python train.py --n_layer=9 --d_model=160 --n_experts=32 --experts_per_token=2 --d_expert=96 --d_shared_expert=128 --activation="squared_relu" --moe_layers=[2, 3, 4, 5, 6, 7, 8] --router_score="softmax" --normalize_top_k=false --routed_scale=4.0 --balance_loss=0.00353 --balance_bias=false --init_std_router=0.00909 --lr_router=0.00063 --vocab_size=4096 --norm="rmsnorm" --norm_eps=1e-06 --tie_embeddings=false --optimizer="soap_variant" --lr=0.00196 --beta1=0.95 --beta2=0.95 --batch_tokens=[16384, 32768, 65536] --seq_len=512 --train_tokens=337600000 --steps=9649 --dataset="wikipedia_en"
Below are experts of layer 4 (counted from 0) of a mixture-of-experts language model. Rows are named router (the router's row for the expert), up (a neuron's input weights, with its number), down (a neuron's output weights, with its number) and show model dimensions 120-159. Each number is 128 + 32 x the weight over its row's rms, rounded and kept within 0 to 255.
After each expert's rows: "gets" lists some tokens that make up at least twice as much of what it gets as of all text; "comes before" lists some tokens at least twice as common just after its tokens as in all text. This comes from a sample of Wikipedia text that the model never trained on. Tokens count by the router's weight.

# expert 2
router [172 127 113 128 136 111  94 130 143 137 116 154 192 170 106 142 123 156 128 155  81 172  73 133 142  98  75  57  98 167  88 108 148 122  90 154 115 145  80 109]
up0 [151 106 136 100 102 124  82  77 135 139 138 102 103 130 123  83 141 133 133 144 147 145 127 165  86 158 102 103 107 127 135 143  96  90 186  99 197 148 111 191]
down0 [136  75 137  87 150 100  88 130 146 184 130 141 155 148 119  57 103  84 158 118 140 144  89 115 141 147  81  95  70 148 127 122 108  93 150 132  90 144 165 183]
up1 [151 207  94 113  93 124 197  57 147 118 103 141 167 175 170 164  76 134 128 163 132 142 134 101  97 127 143 135 182 118 150 105 156 140 120  95 139 104 166 205]
down1 [164 142 130 118 169  91 107 154 147 179 186 105  78  91  64 120 137 173  93  58 138  58 166 128  91 130 194 156 165 187  85 149 133 126 123 149 151 123 123 123]
up2 [ 77 123  61 131 140 207 182 131 193 106 160 117 137 129 179  70  80 141 112 112  82 129 138 185 104 109 184  85 185 147 119 127 156 167 114 163 129 139 119 116]
down2 [154 156 145 160 111 143 159 171 149 125 103  80 128  96 121 127 126 140 101 190 125 115 120 150 101 154  76 131  76 139  96 100 155 153  90  84 105 172  96  56]
up3 [141 142 160 104 135 102  92  99 135 122  38 159 153 137 133 103  85  60 124 119 133  93 132 144 125  90 164 113  96 189 121 150 145 102 113 101 124 142 151 103]
down3 [142 123 113 112 150 115 141  98 101 108 109 139  99  90  90 155 134 128 172 101 152 141 104 138 104 128 172 121 113  59 121  95 107 143  81 129 151 119 158  82]
up4 [158  85  73 174  87 126 177 121 138 134 133 117 141 154 145 113 126 124 178 108 186  87 100 123 125 186 133  99 198 144 141 155  62 137 139 104 193 129 141 153]
down4 [ 78  90  89 107  99  87 121 131 114  75 136 131  79 137 141  92 111 161 199 169 151 204 100 123 121 127 139 145 162 130 119 139 151 119 121  92 131 119  90 118]
up5 [140 130  92 173 169 151  86 133 156 102 105  67 128  93 152 131  89 119 172 107  80 130 120 178 152 150 163  81 131 149 105  92 114  90 142 149 142 195  92 111]
down5 [173 103 130 116 133  79 127 110 145 109 164 166 184  80 197  78 126 165 123 117 144 149 119 122 141  93 164  99 177 100 144 119 139 135 109 137 126  76 126 124]
up6 [135 138  92  62  75 151 112 110  93 123 131 173 167 116 142 147 139 199 152 143 108 136 126 132 120 179 132 124 134 104 140 174 120 156  74 186  85 168 110  87]
down6 [147  76 118 140 114 148 158 141 189 122  40 103  67 168  70 107  82  91 167 147 112 152 183 155 146 138 173 194 124  93  99 111 170  86 176 114 123 112 138 153]
up7 [ 82 101  85 114 141 122  73 118 203 131 153 106 155 112 113 131  76 167 114 116 126  73 158  64 105 128 147 144  87 159  84 138 121 135 124 137 118 121  86  72]
down7 [115 145 149 164 125  91  77  96  83 119 137  74  83 100  76 119 147 159 160 135  83 135  84 120 108  68 136 173  85  93 136 122 186 135 126 112 155 128 167  69]
up8 [137 136 148 154  77 141 100 132 152 112 126 125 147 140 139 131 144 102 181 121 233 109 108 131 148 145 120 194 108 105 141 129 148 184 101 155 128 119 117 116]
down8 [149 121 101 141 136 162 168 147 120 154 132 137 132 138 137 109 130 132 115 113 171  90  46 132  99  94 125 175  20 183 131 143 126 129 184 152  84 135 127 121]
gets: ".", "1", "2", "0", " ", "–"
comes before: ".", " |", "0", "–", "5", ")"

# expert 11
router [107 129 157 188 127 181 131 102 173 128 128  86 154  81 119 102  76 111 134 123  95 116  79 174 137 117 151 186 153 119 127 107 154 202  81 129  97 139  75  78]
up0 [144 119 161 111 126 101 115 131 123 142  76 135  91 180 127 151 180 112  77 122 141 143  99 133 151  42 107  75 172 109 141  70 159 135 140 105 115 122 156 169]
down0 [126 139 158  83 107 120 102  90 141 152 171 140 106 149  48 167 163 134 121 155 111  95 106 199  54  92  72 144 152 126 115 159 133 127 124 110 148 108  87 123]
up1 [194 124 128 153 167 139  95 149 146 139  72 100 125 140  62 161  76  47 141 151 108 108 156 181 155 187 218 133  88 164 131 153  97 167 127 149 161 128 134 161]
down1 [ 89 108 111 130 142  80 126 118 123 100 155 142  74  93  86 154  59 119 159 110 181 137 121 129 111 146 160  62  92 151  87 112 170  21 121 116 118  88 124  84]
up2 [159 163 170 110 115  63 124 116 165 133 107 150 134 116 112 145 136  93 122  84 117 185 171 102  94 158 101 149  59 116 111 114 128 112 187 126 218 121 105 108]
down2 [132 104 128 159 111 107  99 151 110 158 147 165 161 122 100  95 145 111  81 190 115 156 116 154 137 185 176 115  89 125 112 172 110  85 149  66 140  67 138 146]
up3 [150 149  92 135 121  76 119  87 160 164 165 112 212 119 142 112 125 137 145 104 122 102 139  86 142 124  93 163 118 129 118 143  79  73 221 108 167 151  83 113]
down3 [169 138  96 192 162 120  98 116 139 153 126 142  87 104 100 121 197 144 102 189 169 123 175 189 120 160 182  93 149  83 126 137 123 156 117 144 103 110  88 123]
up4 [130 110 118 128 115  88 110 149 150  69 144 143 137 147  89 194  85 128 119  56 109 174 114 110 138 134 149  97 136 110 208 130  99 105 116 147 135 133 123 109]
down4 [149 127 111 142 121 115 130 187 166 111 112 115 158 143 187 118  35 180 129 160  65 133  82 161 130 150 183 155 211  97 107 131 126 150 108  88  46 104 132 166]
up5 [121 144 101 185 116  75  71 155 107 147  77 157 121 108 118 154 144 117 148  97  92 186  57 122  80 126 192 115 160  92  78 159 117 139  85  59 135 192 109 139]
down5 [119 135 146 148 137 158  95 116  98 151 124 121 104  88 171 193 127 207  97 185  89 142 136  85 102 104 123  88 191 165 144 181 142 147 109 134  94 165 127 148]
up6 [105 197  73 141 114 170 119 132  87  76 165 140 127 143 134 137 151 184 147 141 106 148  91 144 113 172 143  88 210 161 152 135 159 114 142  60 108 169  80  48]
down6 [107 106 189 161 156  83 119  94 103 159 134 109 117 137 134 157 129 112 173 144 159 184 125  91  75  52  90 123  89  90 112 116  50 177  83  90 113 118 148 170]
up7 [123 133 138 106 116 161 139  92 123  88 139 166  72  99  81  64  78 128  92 122 163 153 129 155 128 172 141 122  80 183 106 161 190 107 107  99 129  83  99 135]
down7 [160  90 132 173 144 174 129 195 105 106 137  87  84 105 158 132 131  79  85 105 135 171 168  75 125  89 121  88 127 130 148  29 167 161 165 150 171 126 110  92]
up8 [139 137 110 149  68 137 100 146  68 104  96  92 168 145 171 140 100 106 114 163 102 157 130  53 111 120 146 209  94 109 128 140  88 142 120 113 137 170  76 108]
down8 [124 133 118 157 134 105 123 171 145  66 106 114  92 169 114 122  86  97 137  87 141 102 119 112 154 132 141 145 108 120 132 118 137  83 180  91 140 100 184 148]
gets: ",", " in", " (", " and", " to", " of"
comes before: " the", " ", " and", " he", " which", " a"

# expert 20
router [107 173 118 145 111  99  84 142  88 122 111 155 123 155  69 114 151 155  91 152 123 157 149  92 160 131 104 139 128 135 118 177 210 162  72 113 199 109 130 153]
up0 [167 133 181  88 150 120 144 105 130  95 146 123 192 140  63  61  90 162 109 160 156 111 169  62 106 132 151 191 145  97 123 191 150 126  68  77 146  70  78 115]
down0 [130 135 150 162 150  97 159 117 105 113 111 119 135 170 119 120 126 206 115 126 169 101 166 123 118 120 112 152  56 164 166 133 120 142 171 116 106  84 109 134]
up1 [103 112  85 129  53 169 129 155  80 178 160 121 175 130 124 127 108 145 129 141 153 116  92 122  96  85 129 128 153  93 118 123 123  92 162 111  71 122  57 135]
down1 [124 146 153 142 102 114 115  77 153 170 151  73 135 101 141 107 113 124 132 180  82 132 159 144 122 117  70 104 150  80 160 167 143 137 136 140  96 154  60 105]
up2 [ 86 135 136 131 127 110  97 113 174 116 132 121 131 163 134  91 181 110 105 114  83 142 176 143 126  84 134 166 181 114 101  89 128  78 104 145 138 167 124  90]
down2 [ 81 113 149  84  84 113  54 161 196 134 118  80 104 145 139  94 140  69 149 157  96 127 131 128 152  84  90 153  99 145  97  57 181 105  56 168 130 164 125 124]
up3 [ 67 183 157 144 102 151 103 206 130 159 145 160 177  64 104 110 144 144 159 130 129  97 140 118 129 171 142 122  96 140  71 133 158 110  84 167 168 112 147 105]
down3 [ 69 154 164 193 141 145 116 119 123 185 122 111 135  62 103 149 105 117 106 132  72 149 123 125 196 152  54 155 125 103 115 149 137 124 123 158 134 140 122 115]
up4 [118 170 111 118 111 126 121 167 116 137 162 117 136 109 121 112 154 172 167  85  82 144 165 137  93  99 176 105 164  83 151 140 165 145  86 122 169 144 149 126]
down4 [127 134 161 131 127  93 116 101 123 129 190 150 139 132  93 196 154 156 145  90 124  69 130 136  46 124  98 160 141 132 102 184 163 125 141  61 148 106 152 150]
up5 [ 99  92 113 120 178 136 157 102 140 155 134 119 175 109 100  78 156 105 154 103 108 199 125 147 109 158 115 128 159 179  90 140 131 134  92  85 177 158 154  99]
down5 [139 128 121 155 145 144 139 178 134  89  98  89 118 164  60 177  90 168 121 141  99 108 137 123 144 129  83 146 159 134 108 141 137  73 150  72 119 101 141 166]
up6 [111 164 135  82 153 128  98 162 172 169  82 135 108 149 163  82 104 120 111 160 129  99 194 122 108 116  69 157  83  99 113 120 136  97 112 109 168 135 180  91]
down6 [151 169 145 122 128 109  60 146 149 151 153 128 194 124 156 165 149 181  86 187  92 150 147 106 145 116 118 168 167  85 133 142 135 160 149  63 158 160 102  72]
up7 [126 122  58 173 138 122 182  88 160 167 118 106 144 114  71  70 146 130 131 110 150 127 152 140  80 146 119 130 142 123 103 157 134  99 109 122 114 178  79 164]
down7 [148 134 129  69 138 103  90 133 176 175 156 179 101  82 170 146 110  98 128 108 115 161 114 114 155 168  43 106 153  88 154  91 127 143  86 127 142 173 189 141]
up8 [124 112 117 178 123  75 147 117 124  99 117 145 124 106 124 118 190  95 145 113 176 150 211 133  92 122 150 126 153 111 102 112 136 120 156 132 169 138 181 138]
down8 [ 94 146  68 105 111 160 160  75 107 117 167 154 155 104 130 108 151  77 146 120  96 155 103 146  95 143 127 111  92 104 226 106 153 126 135 134  67 147  72 138]
gets: " |", " ", " |\n", "0", ";", "%"
comes before: " ", " |", "|", " |\n", "0", ";"

# expert 1
router [132 153 106 135  74 135 157 103 128 165 172 143 155 120 151 169  90 168 167 134  89  93  65 104 124 144 163 105 116 125  78 118 152  96 186 144 139  95  96 152]
up0 [147  98 104  90 151 146 169  97 102  69 132  98 102 150 141 116 129 151 126 150 153 128 122 122 104 135 111  94 140  98 142  95  90 120 111 114 101 164 151  86]
down0 [ 93 120 106 106 133 101  95  91 142  64  96 104 112 105 165 120 164 191  98  82 143 139  94 103 120  98 160 158 123 131 116 203 112  93 128 157 157 101 109 103]
up1 [ 89 142 114 169 145  70 171  55 100 118 153 111 147 141 126 139 153 141 128  78 131 147 169  77 133 128 155 146 173 108 100 152  51 165  96 127 127 145 158  77]
down1 [129  79 155 179 104 107 176 128 132 135 115 132 134 160 107  95 147 166  92 149 119 100 119 118  72 160 174 106 142  92  70  98 199  58  92 131 115 119 190 156]
up2 [144 107  91 118 146 139 142 108 111 126  69 124 180 137 151 155 103 104 107  59 115 123 118  40 110  92 122 182  81  48 141 141 112 109  80 130  79 113 128 112]
down2 [ 84 106 147 149 145  95  62 162 107 104 154 106 147 141 157 192 138 132  87 168 112 129 137 106 119 129  53 180 150  84  98  76  86 200 125 127 175 140 145  67]
up3 [ 51  76  57 114 140 159 123 125 100 155 171 110 123 126 126 169 121 140 168 145 183 138 135  92  55 203 128 143  87 149 118 114 137 126 142 104 150 160 171 119]
down3 [153 129 166 131 179 140 196  85 152 169 121 136 150 211 117 173 107 155 129 132 144  76 118  82  66  83 151 134 115 149 162 131 123 165 127 118 175 146 157 126]
up4 [145 127  72 132 102 104 108 110 148 134  92 142 128 137 132 191 142 161 179  92  69 108 124 104 175  65 128  91  85 104 157 157 136 125  94 115  88 175 119 104]
down4 [133 117  67 131  84 158 182 147 102 162 101  95  89 113 122 126 153 201 141 127 101 134 111  95 190 110  95 120  81 174 168 202 154  48 143 167  88 132 123 169]
up5 [173 145 145  90 180 142  87 108 144 169 112  98 123 155 109 128  97 126 153 152 138  93  85 158  71  98  89 136 182  75 150 197 173 130 106 104  75 165  92 109]
down5 [121 148  90 128 148 175 125 144 160 164 172 110 128  97 132  73 167 128 172 130  58  97 172 159  70 143 110  55 162 122 152 124 116 205 150 148 113 149  66  95]
up6 [ 75 132  99  88 167  74 129 168 110 190 129 118 184  85 115  83  97 128 153 159 116 125 123  56 126 146 150 147  85 136  91 108 128 129 188 193 132 121 161 105]
down6 [104 147 160 135 140 137 137  79 125 149 166 141 168 135 109 147 116 121 143 123 120 127 130  85  60 109 129 164 150 179 122 114 106  78 141 142 121 133 105  93]
up7 [131  93 120 117 145 139 182 174 130 102 119  62 188 166 112 119 168  89 161 162 158 153 163 120 128 105 190 115 116 122 132 149  87 153 106 118 128 153 127  95]
down7 [148 176 150 162 171 131 163 151  85 148  89  80 153 121 143 120 118 123  91 116 161 135 160 162 157 155 149 103  57 131 137 136  93 127 143 183 127 140 135 190]
up8 [ 99 127  78 112  99 137 132 131  40 124 196 124 151 106 173 168 183 139 105 155 186 194 127  73  94  89 143 140  92  96  77  94 143 141 115 173 115 103 122 142]
down8 [ 55 141 102 139 119 171 187 123 129  94 135 164  97 101 159 132 113 122 120  80 121 194 129 141 145 132 130 129 115 152 178  65 133 102 138 149 152 138 116 119]
gets: "\"", " \"", ")", "'", ".\n\n", "==\n"
comes before: " |", "The", " (", "-", "In", "=="

# expert 22
router [139  96  85 141 158 167 107 165 172 137 131  62  85 125 148 125 132  69 153 126 146 157 142 106 116 105 110 125 136 102 127 160 195 125 153 136 158 146 180  76]
up0 [172 150 115  77 148 105  92 107 164 146 176 161 121  81 167 104 167 180 125 123  96 159 103 116 150  65 111 147 116 166 147 156 137 169 122 144  89 127 111  94]
down0 [136 123 177  73  99  93 142 115  84 149 149 152 121  96 119 130 160 170 132 158 125  91 135 159 148 111 166 145  66 128 123 108  65 152 139 164 145  91 122 168]
up1 [134  74  80 135 162 132 147 119 141  58  52 155 119 121  75 122 150 123 108  77  88 105 146 141 113 197 142 141 166  76 119 130 148 121 154 136  73 120  71 111]
down1 [142 120 123 148  86 120 151 153 144 102 181  92 126 129 175  88 107 113 148  91 157 189  95 165  64 165 117 112 113 102 105 138 160 111 158 114 158 153  99 127]
up2 [164  87 108 120 155  63 144 102 145  95 162  93 126 152 104 136 177 144 116 118  92  84 114 145  66 128 114  90  78 152 177 198 147 115 119 150  86 158 100  87]
down2 [203 104  65 139 135 125 210 149 151 159 121 126 115 135 149  90 146 154 109 126 112 159 159 136 128 117 195 101  92 121 141 217 199 107 123 105 158 119 165 130]
up3 [182 134 130 185 159 168 124 160 135 126  81 106 132  59 175 120 159  77  91 105 112 162 110 140 126  97 144 134 149 134 161 108 111 140 132 112 145 180 112 184]
down3 [131 151 155 117  76 163 165 128 139 110 126 152  38 223  94  91 116 106 115 116 133 142  78  76 150 145 151 150 129 188  99 145 151 139 157  92 142 135 164 127]
up4 [143 116 180 159 117  95 101 129  83  88 105  89 141 177 157 142  85 130 191 101 163 125 103 111 148  78 135 185 146 179 146  67 114 174 120 176 144 182 132 125]
down4 [104 130 144 118 107 147 145  97  99 193 170 123 147 135 104 103  60 163 133 135 121  93  89 167 158 191 126 124  95 130 109 187  95 125  61 141 195 140 148  87]
up5 [116 127 205 174 136 141 188 175 118 141 153 181 156  79 141 100 168 152 115 141 109  77 145 155 161 147 174 123 126 172 110  69 118 121  76 193 126  79 105 130]
down5 [112 106 194 133 161  72 156 110 109  92 171 135 154 123 134 145 104 150 108 166 137 111  98 148 115 106 117 165 109  68  89 124 108 155 143 224 123 183 131 151]
up6 [177 133 190 118 149 164 100 128 183 145 158  96 127 108 153  67 146  71 132  59  92 158 146 167 149 105 114 171 128  94 126  91 168  88 118 136 140 207 149  80]
down6 [203 146 101 130 148 126 100 135 131 133 135  92  59 137 134 117 131 147 165 151 139 163 162 165 136 119  91 138 118 170  92 105 149  93 130 136 128 181  85 139]
up7 [ 73 143 104  89 157 143 141  99 123 155  94 109 121 117  81  92 112 141 166 177  85 121 105 114  93 142 109 178 194  47  37 154 132 167 166  71 143 178 139 132]
down7 [126 119 135 171 156 116 136 112 145 135  82 146  90 108 113 183 125 151 145 164 143 112 129 186 144  48 133 180 141 149  74 133 137 157 118 125 127 173 111 136]
up8 [ 96 113 181 165 110 110  49 101 118 155 151 152 119 128  77 101 133 136  87 158  82  97 124 123 172 164  90  89 125 126  97 143 156 177 161  97 116 142 184 110]
down8 [ 92 109 137 117  85 107  72 135 108 102  93 129  92 148 104 136 171 157 158 189 131 123 179 204 104 124 114 107 102 162 114 165 144 154 136 109 136 176 143  97]
gets: "ed", "ing", " to", " was", "ated", " is"
comes before: " to", " the", " a", " in", " by", " that"

# expert 24
router [146 140  69 127  88 120 169 164 226 124 165 132  81 116 158 118  78 176 161 164 105 149 165 109 119  89  83 134  80 140 161 146 122 152 155 137  58 123 174 118]
up0 [127 137 189 151 119 179 175 132 157 142 176 114 170 125 122 165 180 130  66 103 155 156  64  80 174 115 128  85  91 117 102 129 117 115 125 146 115 110  93 137]
down0 [191 172 164 170 105 195 156 134  90 115 176 133 155 130 150 141 186  94 130  81 148 109 118 110 168 132  76 107 130 137  61 102 112 145 149  99 114 104 160  85]
up1 [135 159 162 166 144 149  83 156  87 203 133 149 149 107 132 115 129 182 154 141 156  91 140  90 107  88 145 175  99 140 106 126 154 132  80 145 110 187 126 161]
down1 [113 132  46  78 189 164  94  95 126 135 120 186 155  75 114 144 136  89 132 124 156 112 132  94 136 137 128 101  93  85  92   2  60 144 142 101 142 165 142 121]
up2 [106 139  76 114 104 108  98 187  93 122  73 127 140  95 102 182  90 166 154 172 151 146 100  97 127 154 193  95 114 163 128 136 157 127 122 107  92 186 136  82]
down2 [138 149 133 147 133 135 161  98 176  88 134 151 119 132 108 184  63 158  95 115 179 111 136 101 120 178 112 138 103 173 140 155 155 128 109 134  52  92  91 133]
up3 [160 146 101 141 122 132 128 139 131 120 140 118  92  66 110 161 145  80  99 149 165 103 125  82 134 106 170 177 113 130 140 123 116 162 151 129 166 120 146  99]
down3 [ 98 107 118 118 124 156 158 151 124 134 115 171 129 120 125 128 155 137 142 141 133 166  96  99 132 137 120 130 174 147 136 160  78 125  99 195 174  95 101  60]
up4 [ 95 165 155  73 145 141 135 127 125 111  69 137 120 121 198 141 126 124 129 125 193 130 171 129 153 114 136 146 109 113 120 142  78 149  81 138 146 108 102 163]
down4 [133  97 188 173 146 171  69 134 160  99 130 125  99 111 144 115 126 118 134 143 110 162 146 131  70 112  60 138 118 100 124 132 119 139 104 161 164 119 158 143]
up5 [ 72 133 115 181 126 155  95 156 102 146 150  40 141 122 121 181 107 129 159 138  96 152 141 108 103 106 193 153 133 116 128 150  68 158  98 141 132 115  69 118]
down5 [ 94 103 106 120 144 181 136 109 173 153 102 118 138 198 115 127  57 108  77  98 101  92 188 115 150  62 151 119 123 119 142 120  93 110  99 190 145 160 167  78]
up6 [149 114 145 169 130 154 191 131 116 141 121 177 129 140 132 137  97  99 128 133 196 125 154 141 153 126 134 128 160 144  75 131 122 121 118 104 109 121 161 148]
down6 [138 199 119 123  87 137  94 119 121 144 109 154 128 147  68  82 129  93 139  92 109 212 107 152 132 133 185 102 163 112  94  94 136 150 147 151 160 142 147 134]
up7 [110  90 136 104 135  94 169 151 161  44 121 150 138 148 117 138 137  69 128 115 178 130 166  99 122 142 149 133 182 106  97 106  94 144 168 159 100  93 115 142]
down7 [119 102  70  83 118  82 161 102 161 135  87 135 138  94  95 140 111  97  84  88 186 100 109  99 147 132 121 154 101 127 109 193 137 144  72 138 113 112 148  82]
up8 [122 125 140 109  91 208 142 128 154 140 145 119 146 154  77 130 146 162 176 149 111 161 164 134 123 139 153 145 141 142  83 147  80 184 132  90 131 119  77 110]
down8 [142 169 119 111 116  94 151 115 161  63 115  95  85 132 126 136 118 149 167  99 113 118 128  71 107 121 143  78  94 141 103 155 113 124 183 142  80  88  98 109]
gets: " w", " h", " f", " years", " part", " end"
comes before: " of", " to", "ing", "s", "ood", "ed"

# expert 23
router [176 121 105 154 160 112 140 133 154 148 125  74 164 104 167 167 113 113 121  83 127  90 108 120 111 143 160 144 141 132 192 105 128 170 111  85 148 126  91  88]
up0 [102 160  94 171  92  76  56  70  90 174 179 148  86 137 122 144  84 131 182 146 113 156 138 131 117 142  65 115 117 114 136  80 211 163  95 114 168 122 161 177]
down0 [118 138 108 138 164 105 143  71 187 153 168 213 180  88 121  90 120 159 105 160 164 149 192 164  56 150  91 127 110 123 144 138 139 100 143 111 150 118 110 196]
up1 [113 124 104 112 122  85 135 134 125  92 172 167 103  86 121 123 149  92 172 205 181 121  99 205 145 132 130  67 158  74 127 140 143 115 118 118  88 125 109 153]
down1 [ 82 109 136 141 196 104 101 148 169 103 158 147 165  83 123 144 102 134 144 188 162 154 147 108  72 166 166  68 159 116 129 113 114 136  92 140 137 163 135 150]
up2 [131 115 154  93 115 173 106 116 173 142 157 123 105 108  60  93  85 145 202  83 127 176 137 105 101 174 110 121 113  82 116  78 178 110  62 101 155 155 116 120]
down2 [201 115 194 159 115 124 117 135 133 173 111 132 131 155  55 122 175 116 128  82 136 113  83 172 189  63 130 127 135 183 119  87 155 101 106 102 174 128 127 148]
up3 [120  98 148  92 128 119  73 186 112 158  91 165 128 138 107 132 175 144 134 137 134 184 127  77 148 112 154 102 138  65 123 108 132  89 127 137 143 120  67 101]
down3 [142 130 136 119 137 130 135 154 137 100 121 118  86 120 142 156 160 163 113 140  58 127 174 130 132 154 125 126 171 122 152 153 138 157 108  96 161 156 136 129]
up4 [145 135 216 123 103  95 220 175 168 150 167 114 174 152 141 148 104 106  86 214 103 138 131 140 122 140 136 164 146 110 151 125 123 167 124 135 143 117 142 143]
down4 [154 146 193  73 191 108  57 157 128 111 125 189 189 187 124 169 134  74  88 132 111  50 112 148 145 136 177 136 118 136 118  97 100 176 163  71 181 123 119 120]
up5 [ 69 159 142 118 178 173 152 117  88  98 152 167  98 113 143 125 119 124 114  87 152 138  84 117 132  82 174 170  98 128 154  92 125 140 127  55 115 114 101 113]
down5 [ 97 160 120 172 108 159 120 176 146 110 142 138 165 207 112 158  61 138  72 118  96 114  85 139 135 132 175 161 104 190  82 149 131 135 136 165 148 109 114 121]
up6 [130 134 150 213 160 107 144 118 167 161 151  92 105 125 113 102 118 109  86 137 100  88  59 188 122  79 126 150 115  88 101 158 172 133  72 164 173 113 167 118]
down6 [125 111 166 145 173  66 127 104 142 132 126 148 149 111 112 131 137 136  79 155 106 115  93 189 161 134  86 182  62  79  80  86 107 157 153 127 110 201 125 143]
up7 [132 135 123 107 126 136 121  88 198 129 138 180 124  90 121 188  86 121 116 179 134  68 112 118 156  99 154  69 101 162 152 138 134 157 151 146  76 130 141 162]
down7 [ 88 138 165 150 157 143  64 122 130 147 132  74 138 124 135 136 114 181 142 133 156 104 119  91 148 111  78 112 116 146 199 144 129 137 159 144 115 196 146 109]
up8 [ 87 115 129  97 112 121 130 135 123  79 112 174 107 157 126  38 153 130 123 155 150  70 115 113 145 115 146 110 125 118 198 101 121 144 148  96 179  72 163 193]
down8 [165 163 139 128  96 147 129 170 156  91 153 184 116 162 164 186 159 225 153 152 101 160 146 118 107 178 103 112 157  67 168  93 109 169  99 128 160 174  95 141]
gets: " of", " in", " to", " for", " by", " with"
comes before: " the", " a", " his", " an", " their", " its"

# expert 5
router [190  96  95 100  93 145 109 160 148 147 132 133  76  94 190 134 151  73 155 104 155 128 157 104 108  49 148 130 122 131 106 145 177 182 172 176 125 178 137  79]
up0 [110 125  80 145 139 141  95 133 110 161 108 159 136 128 118  86 158 116 146 123 173 138 140 127  86 149  71 114 103  99 121 173 158  96 128 111 154  96 107 174]
down0 [144 154 117 116  83 146 201 119  91 108  73 125 143 129 100  98 122 178 125 141 104  70 116 121 137 197 109 169 132 120 151 192 133 103 125 140 118 120 151  97]
up1 [ 91  95 123 131  99 153 168  78  92 103 155 113 118  97 129  96 129  75 137 150 142 131 109 138 116 103  81 102 128 186 129 165 170 107  68  99 170 142 134  91]
down1 [100 136  63 134 118 104  55 111 150 142 166 100 149 149 185 107 133  96 186 112  77 159 108  87 107 139  94  85 165 124 149 168 153 164 180  97 187 125  98 146]
up2 [130 113 162 104 111 159 109 126 111 100 105 108 125  83 115 156 129  84 189 191 180 142 161 108 128 176 171 155 172 103 135  78 118  92 174  89 109 147 135 143]
down2 [122 101 155 172 151 152 169 134 121  92 139 142  64 134 118  61 166  94  73 137 134  75 117 121 116 152 139  98 156  99 120 144 105 141 172 100 153 125  25 107]
up3 [133 156 135 181 149 139  89 130 118  62  84 133  99 129 112 179 157 149 149  71  98  84 130 123 124 150 129 119 121 149 160 155 137 114 187  72 124  91 184 179]
down3 [101 128 152 142 128 146  71 136  98 113 170 133 140  92 177 139 133 107 142 132 145 157  59 132 142 151 112 123  93  84 147  92  81 102 168 156 133  76 155 154]
up4 [189 172 140 132 154 136 174 141 184 159  96 142 114 109 116 155 147  88 103  94 136  73 136 128 127 176 167 105  68 157 153 150 112 164 160 148  55  97 147 104]
down4 [139 118 110  96 101 176 163 153 117 130 183 145  93 165 133 131 154 160 158 105 103 139  93  92 104  92  87 143 146 133  74 145 136 109 155 103  98 161  83 135]
up5 [136  54  79 148 112 180 110 154 103 135 106 121 133  95 156 146  94 175 112  74 143 163 132 143 144 118 200 138 138  98 200 107 125 157 123 171 135 116  69 208]
down5 [127 122 170 116 127 158 126 103 146 149 130 121 102  95 110 187 123 135 144 110 166 117 158 200  88 169 166 182 120 125  98  63 136 178 115 115 108 117 197 159]
up6 [ 80 178 131 104  79 119 129 139 110 121 122 133 117 109 150 163 113 146 139 108 157 117 172 156 129 112 112 198 158 139 109 121 155 122  76  87 222  54 154 132]
down6 [136 143 127 163 129 102 145 100 141  34 117 122 146 149 169 135 126 133 117  97 104  99  64  93 132 157 130 112 198  74 153 128  82  78 172 148 124 107 122 125]
up7 [165 150 162 112  71 115  79 153 106 147 142 172 145 147 125 162 144 163 108 210 198 182 157  98 111 123 108 171 120 166 100 167 156 121 130 188 139 154 116 119]
down7 [112 149 121 131  91 122  87 163  90 173  99 117  84 111 102 145 111 132  70  89 149 132 111 111  77 106 102 143 154  81 110 181 125  43 138 115 109 125 112 145]
up8 [126 102 117 143 126 105 139 176 114 140 143 131 165  98  91  70 161 158 117 209 195 134 116 127 112 138 130  89 141 121 145 113 192  83 127 113 137  90  91 106]
down8 [118 106 143 114 140 140  57  96 140 106 150 144 172 137 114 176 132 101 159 114  87 148 160 138 127 120 157 132 106 110 110 150 115 143 115 109 124 108 133 102]
gets: "ly", "s", " he", " is", " also", " was"
comes before: ",", " of", " to", " in", " was", " were"